Experts of a small language model: 64 experts in each of 11 layers, 3 picks a token.
Below are experts of layer 3 (counted from 0) of a mixture-of-experts language model. Rows are named router (the router's row for the expert), up (a neuron's input weights, with its number), down (a neuron's output weights, with its number) and show model dimensions 96-143. Each number is 128 + 24 x the weight over its row's rms, rounded and kept within 0 to 255. Numbers have three digits each.
Before each expert's rows: "mostly gets" lists some tokens that are sent to it at least half of the time. This comes from a sample of Wikipedia text that the model never trained on.

# expert 25
mostly gets: ".D", ".C", "â", "-Q", "ugg", "ə"
router:153134134135172124127180161103142129121137147154121132176159143115107114159126101146111103118115110166128129106175114067146103131138144149125129
up0:135134126125124110167152144143114165162076166129147134124102111137124078133130156156117123117139125089142150150102108134063125171099103151134159
down0:145147133135140176135163170132136077131070123156116121144130135111139140169132149153105114173127098098132135145183094129121141086129150154169102
up1:117144160059087156124139134120103150139100112130146156140116113145121131113124134164124137144129138102177142143159124088148155142135122148147103
down1:134109139157129115136135180156149109143142121115162160126142100113071157108136159059131104148130163143142089155147153104125150113100128099100117
up2:092152120112147128160150074128109158092115163118169119145087090109102128129143108147132131116133129142134111153099148109128154150113129116116144
down2:123129141165099086126098114116120132110158154084103116128122118144155169126164101100151164139133123122170147128133159112114137106120157121128136
up3:153151152167125135141164142124118125156124104148100112096153136122137154133167092141082142125142145134135135130168131154131125149115091128069095
down3:142157162106147156142120142138110185109164106130103082107087129143129127159110154139106169149168106126149132139115113139142110094113109144132158
up4:160122178112128100075133114119132126112103134146094166137147128145116135147170108134111131109126138178117100135106097142118102169091158146147085
down4:156119084141134136126096155095159120134119121132140171130099138137142107121130104130173121106101150114109129130138142148123097118092166142164146
up5:050124123145113133128146173109136168175156094111131142159133139177089130138121117125135133116116147105078118132138131110116115148146161172092130
down5:144144128139121138148120112113147095149137122154162112132134132170151141178099130146155145135166101127114113062146146151127145090121151128146148
up6:162150103132119108118129091160134140150109127144132145143126152145156147133128127090118135115088116167151141135132144120146143185163129091142137
down6:081128132108138112122119125106159118113096122070105131176107138194114161096099132139104104158122144151100146132097129144196144148146114134113119
up7:100129185146116095113139098155130119118125134126095152171148149093127146125094099088107121124112156134156140154104137135105174107140148119121103
down7:122105143135083127170120160140146098085107144107171112089140195129105130117113141124135142149123141163146144161141142142127125086135159150148101
up8:123124164120103113162140135117110124160158140118119105093131127104107092101163115172119140154115148132131150115110093135122168102091128128130149
down8:141153111107145155148149153114138109142142143101111105094075138115094172135133129112126094109096130127134136132116138170140111133082176166160121
up9:106126158127105145084119126140099161149140109100139111154109107136161140137086128148179140120123115147161121154134090099121134134153178143109104
down9:117155124161125139136122164113105100128115157111098126121129137103168108088092107154174097135119103149146120144127097160126134121131124133094083
up10:098116169112113146132096113128129124145133163143140169140168145164149155081083141132146109178123144089105121082135171116099116102111124169153125
down10:137134130107116112110135129090089115146145146115111158079136181114178131155148135117141120095105127130112108118162160146101167104063149135137129
up11:135093156111107144136130099115108140147129124112125145134133120148133132132136155134115165128121133142152108078159076139138130108096136112112171
down11:119141159184131085113096120139097117099116142150128151135147111124128132104182106123142138136117121123070146144134107136126128060140157157129127
up12:114163108116115122171126136103152134139111091130127110152140096132142151125166148097137100140134116110091134149173131153136145090119146147133155
down12:128106130124080143114102148135096119119129119169139142144113121119083126111132121102133146130173179152144102137138116098161127134117138116136087
up13:110126154123140152122105156122085155148120113133193094133161125122125120167123147135082132128137146120140152056103144082113157122136119118130133
down13:106130144153077135126154108160157143113173125117118136134108087122134126118115131077102163139121132044150116122140181103144132089149126112096115
up14:161095119092188095099143102125127159073109160151097096109111163120107143153137159141104117108144126123102123127132133109119112125129122134129173
down14:142161093078150103078153166136123123126113167108156150123120078140145155175152126124126141153113152079122140158117158146114122121144168113139142
up15:095144176107104112128098115155132144121132082201139138162184097108089148132110106129111105128116105145144107135139088116156154119119136121158147
down15:104140129150103089170141119131136135138091105119137123121116112080137136136075122125127131147145123156123112141104078114159103168093090157134116
up16:152108112145135119131103114151126111109112126164121131189134150157147119146128148114154151148117089085138130106122169108092153149145105155145058
down16:075154157105107143159114156126165178123145163095136137128128097140170121145132143096132147133121157131114148118170132137153118102109178111121122
up17:072098113133125129133113140094151135091114125131172092132130118128118108155133106128129135101094162179096122134145157136143105132175107142111162
down17:147102141172102125119106134125112153167109158141156132168138106130082106126131121134081137153136115155093117152097144129141105134145128130147156
up18:163128083134145121145137097097160144164149135129092130131100151117148116185105178107165117116108066143152111151105129158141131121087130137113102
down18:114103124155085103119117131106138171130085125110109171099106136135138106130121118167101135122138128123119167121137148125130148183119125122133156
up19:095101132135108120139112173111135150105105123117139108110137175137143081121155120140108103112143118126147168105106104106139118117128132146162122
down19:133094120179158151134146148103114114132062131094116106152118118149134139156166110112115108127089110066126105132125142075105122108119117106187114
up20:128175166116127128127131106150115150135141138137149118150151127108155120152084137126178127121120148181110105131106181121144121119111132170147127
down20:183129116130110121117092172130107106124147105153098125130092127125158149138114117137134140111122126103123108127136097105154092146104108095125114
up21:117148118118123089119144095117113126127109140108110124102141136154139102074078144134163135172099125126151137091151136128130156138132152156096132
down21:181135150154138130117133152136118090135139110087128092124129142137166159101084146166144110158139121113064140119111115145132179127133104104145093
up22:157121126110131156119143095100127126158185128133089154137126149154171120126091125145149102114107100145142126107149145150124089122150109115126105
down22:147187140125119109152110104107118123093106118128163124123107121139115059156109141094131122135154191193151105140073154142124144134136093164137144
up23:140101136102119091151145115116150138107114094159116143121166119153156142099116133132125123167084158112156156129117127091165145129168162124154149
down23:116120094178177077132149171112135169151106139112166132129141125082137128090123149105123165140121101156099099136114133108127145130127136126120114
up24:145088171120164165136097108166133099084104137174100168141139124136126112186131059104130125105156169163149137114146090159152155117138113127152131
down24:093107127152123141124110135119150146149117123104169141137144088135123119144165120131130119123130162121098062118174133080120124100110114131170095
up25:138149184119138089129155130096091122113117099139109161177156166116114138143126100159086133140078113142168124094098123109154119144142090092138134
down25:143140172125163135159166154082142156094124170091132117118101102117119140138098119117118102123127139095105131096136082116122141144136114124103138
up26:067111126150167103165160154109153119127101114159138172094127110108121161122125140130158116161094158140103112144155115161138103177103105127125114
down26:152138136133122120142116150130092137153081117113153120115109140107135107158153106114147089102149118126159085131175122121144135092139129158122121
up27:116089158093153133133171128126146171093136101138091109132168129130162114109091089126141113090108153135110105126124131130120111168100116103146094
down27:127151132130113103141073159114156133139121140075121160110153123118142116134123124094142133140111127121185131116146115154104141136119096146121110
up28:110132105124104128127112139185108156148118108148139103112115149141134126123132106141166164125114130153103147106126107167160118140171126121134156
down28:146166108081117135136099148162146120156144156136122110143167135121108137149120117090166156114130121111098133111103140101151114113099135096109130
up29:102175125095112136108127146138123142136144096132106093132111111115107139119106111137156117106115119169129113087116165138125148118092119087106093
down29:117141102096118109142104154160122156082131133129126119064120166124167139134124120069127093118153155131113152109097147104107146124151180109176141
up30:123158151141125138096169088122133151123139200129130155120132095091099131131095128109145101124135125167117147144131136148100101130128170162146114
down30:147104141126115078115099120143103110121104115163122117128158125104145169158132117140105109130118168107145129133126110158133156134092081150154097
up31:124091158165083124148128140090091129161118143127116141153111129122151126136122146147105123109121133109129182127043111126116128118111145116096095
down31:130158129125142092157149182120177146116120119142070104125114140125119129142145097172105122162142120152114124168152127150116133133099177124122150
up32:131127106112129156150079078120142164159132134126142157134157154068125088130165149128150111090089111164105151108174104165103148141096124130130198
down32:119112106143115052142108123109126145111118104140131156125134130103134141149165141147058128107112135129125121126128096113131087165099141135121145
up33:137102143160139086121149194123139094157103207125130099183136129136118098139094135178106142131141114089126165078118132067152143143116152115150104
down33:078164091067127141146134142132140105112132096150129165123114117143172145192119190121133138122129103134141135146140118105133162144114139101173163
up34:115120104123110112139114154131134158123151130137141135116123135105132106159148127123136079164105128165153132109162133115138118169101122154079142
down34:128111130119106095138118100111123111089105126153080079132118127128136103162117166109089142103150102134147110107130126121135090092142111184095128
up35:127150142099155164099129114153092134123203094153153133135091118168112149133154096104099109130139125148140083110191118088121115122188155139123141
down35:086155102173139111154124095152113097135157181133145111136093145141158135124121106107134149148144126098155139100129099153135079132130065115176161
up36:137146122108138138126134132139137140113163127135159139153085188145120103140123089096100168115135114125163100125102114107130116140189093096141153
down36:115124112113145139118134128114136085110124112084129112130152142096097115169141152126117105128134109145132127123079155113101120134110094142126145
up37:112104109105108110097145111110142108147135085143149150150140179122154124104133157140111157112172117156089122120118130133133136143147141119156140
down37:150106138161148116147140121115104128114138151132121136101103126171123137126111154120099113132102136148142133140128142141128141106157104140110148
up38:132117098093123129120155113120133131099102155124164151158117162150168110120162110140119107124116144115123101135094158137144104179134136131138147
down38:106099150096124082122125120131158125091171153122103157128119144102151054098110131151136151131117125136097132104105148101179127091134183151136135
up39:137106070114126154103162125097145135145108152132145124129158132114134106128060082134167087101092167143146108106160109135145078145154137145137133
down39:130142101114127113146124158124124091106110199116123129163150123120170115161126145106108119171125186141156142157137154108154126149065135131139113
up40:139131101137087099093111137096138101134132142124136156112132159112149111144122123151132167120127162085154135129145160117126156158132108125164171
down40:128147116148133131125138176139133138147086121110096143176138125134102142124147101110119119140149115139134159096112089132104115080164132151116112
up41:139138122129125157095180111126089116129088110128164114173141153102162095174129141156139120164130111144160113142130130085141127093163184148136102
down41:126088110174135123150123158129122092120145170125106119103142104096094126124136101099137166108089133131127134180101127113108108120186127077104151
up42:157133150137154105150098092134138146131162134115114114161123151143109136103159113121139108142127123090090135125116113090112109129110161120126161
down42:125130096105170109136142136102152158147119160142128123081109156118103114115131149163142146112131135122156098124173100147158153134133183105132119
up43:104137057124117099146169146117121147153108112129146114142101100116108163102134145153127133111128087111120107118146128095129101141119085135102138
down43:108127124094142143134091138125146083162159123123116152092155105135151089153117131159096162182101116172177125096103163103083206103139131114137156
up44:118112101157109132120153137132090161111179128158093138127112138102084139109135143123064112141131119157134102141120158089092101133098133141118129
down44:098118145103133111167115116112125081138106104187111097136134101089134117123104131102132171113107156114130134112088114150132110141140114131084181
up45:161093160145119128090112160086123166120148129125151124142156164146140144155105062121112126105148115122155119150142123152130162123115145113105135
down45:132101145128148164130123141123157117146121093137137128110147144123078125129119134113136089132139135121144129122068141135120155127143213160140127
up46:158161136096124152122151133110144163178117098138134116082088085126199090140131122118113122147133134142148140144132099118174114142106144147146130
down46:145100103142106103179086103138121155142134112085103132111177127143128141116133082164139120131102163119180116147109172126192105134146151107120122
up47:142120133137126136141139125114132093132091141156124124147131093121166160124178164142115113105094114115155108104135125145108145135159109163136155
down47:117122098086157133097111106134109112115166142155137143154092114122118137106112101139174132085143137133152117149136126118121084124096171105153136
up48:112160112117099135103114109098138130141136115095146093130132112090137091110148110159111124160105117135182131165155118204126158136100143122105102
down48:111118131116125103159135129133127110146134128149154132131110116136110132115115126160089141136161137082141152109173132097169116104151137121081163
up49:107120111122156142146108152124128137105121130154177131132111159092129146146135126131125112076141133141103111115181122139123111110136113132174128
down49:091121100152119164179150109129125125133094114098163119124127100079128105128135122107178100165108136153118154143107143140131093128136133169119099
up50:122118127115123111115115100077142122114153106099122123143135154128156111151171151130093134115081156139120146144143112111126124095138151129131118
down50:145124102128126115110181165126095138159140109146169158091132145120129130104139120172169126178154149103133133160119119122154111161136111099152155
up51:131119168136159145135110148112157138131100154154144146126145132082139098122075184130141070154132085132123163102132091123169122083142158124113118
down51:110161099137092137150153099148125123116116156143116160160124124141140171200165114091102109127145124134103148150126108141148117125116110071111090
up52:104098095079157165127113115169146139125146141098137136109167173133157084122137122107104131133135099138156140162122153125091119152118097077149152
down52:135129127100136105100135126144134066128146159114117121139110104062182103102121106094090097160168145153139110130111126145091174105111152122101170
up53:162137109125188077129137147108137146115083164135085145141142103125169134104132101117136160129121123129115175151144133127124113171120150095154157
down53:163141123153128137133155162121111129134114109129104176149157088144084163124121133158132091091129138139150107100120137149116183124163140157151116
up54:161129171125174080124153115072177150119077106159096133118100119132113129141138155127113101155148091179101150127141134112117125085138145169157116
down54:086084118119133118146145154102112147154109163089122123083134134110129139164113136149143093116105194101148143117094147147113157154099124060172108
up55:121129148159146136133164150167114106100158120149105151125101119147140166115097094087110161127140113128119104098158156088121128123124095069133106
down55:094113126132120122127155101116163111131115142119119112129123168142130119133101198108118100102144128159105138109089137129141130139159142160088095
up56:112160097130141116172132123122129114152102133085126109109114119132138160136086118148140112148151128087100092117152114129143120161102146191168163
down56:142136121154099133134108083108134154156140095117092100072149178163123149108085106158142128153122107086147117145149121141177120151150171144174079
up57:132110159140140164111099125117088103125114126112101070142157158133093120144139122107156085155093130092190134124127103157087121135128129112117077
down57:106136131110124150105164138103167121126110173139107144125051099103128148115176145155130100163061162105129094138156118176156089114127112184149120
up58:133126125128176117096158131148165107124149113116099148142153109115120142114139137100143095156162119082141179101106137079133145119141099133108152
down58:106137117103107081114160114177122183130152106122126143102107149116114142108101153111125158129107141117132135134099150142086160171100101162106125
up59:154050158142133122180132144075121128151091141116155121139164152123150080120153119095098133109145101077135124138077140119113093118127142119142169
down59:067125141150088114117163114100114119136116104111109167151157149119120144134118132143130162162147130112089110139119166120095111106082119117145111
up60:074145106130153078151150155155088167132141120116152151168139111135108116111101145135128118124137114120163108092130171161131109153108088166101080
down60:104105121117068144124135148133129135079118130089111136152117114109170171161126124111137177125134117127106092121144110134147138142118178126128106
up61:118111120103136117177155126097140149118120140145145111170066139111126121156136148081094139138114103138075123133136086128090158142172124144104159
down61:100113102141059082096165144146123100110109096133090139139093105106094117119148167156113123161080136132128110140162131162148090114168144124134150
up62:150091141142089100133091144134142125100156137076095134122159131142085126132097125130103093092082150105180133108119128156107154099141115141119150
down62:121089148116138134149137154124127123119134124132147077130083172110146096076155138118096116115118124131125142118129146138108128124158102132106105
up63:132154094104100117123169122106117111120116149149137090141107184106113106127090133073153163136110172148149150129138134111152159140155140169153121
down63:115130126109140116093118144149112112098119123064168114140130088108096111125121113096114122133143147160139142124155149144163099178141111083095175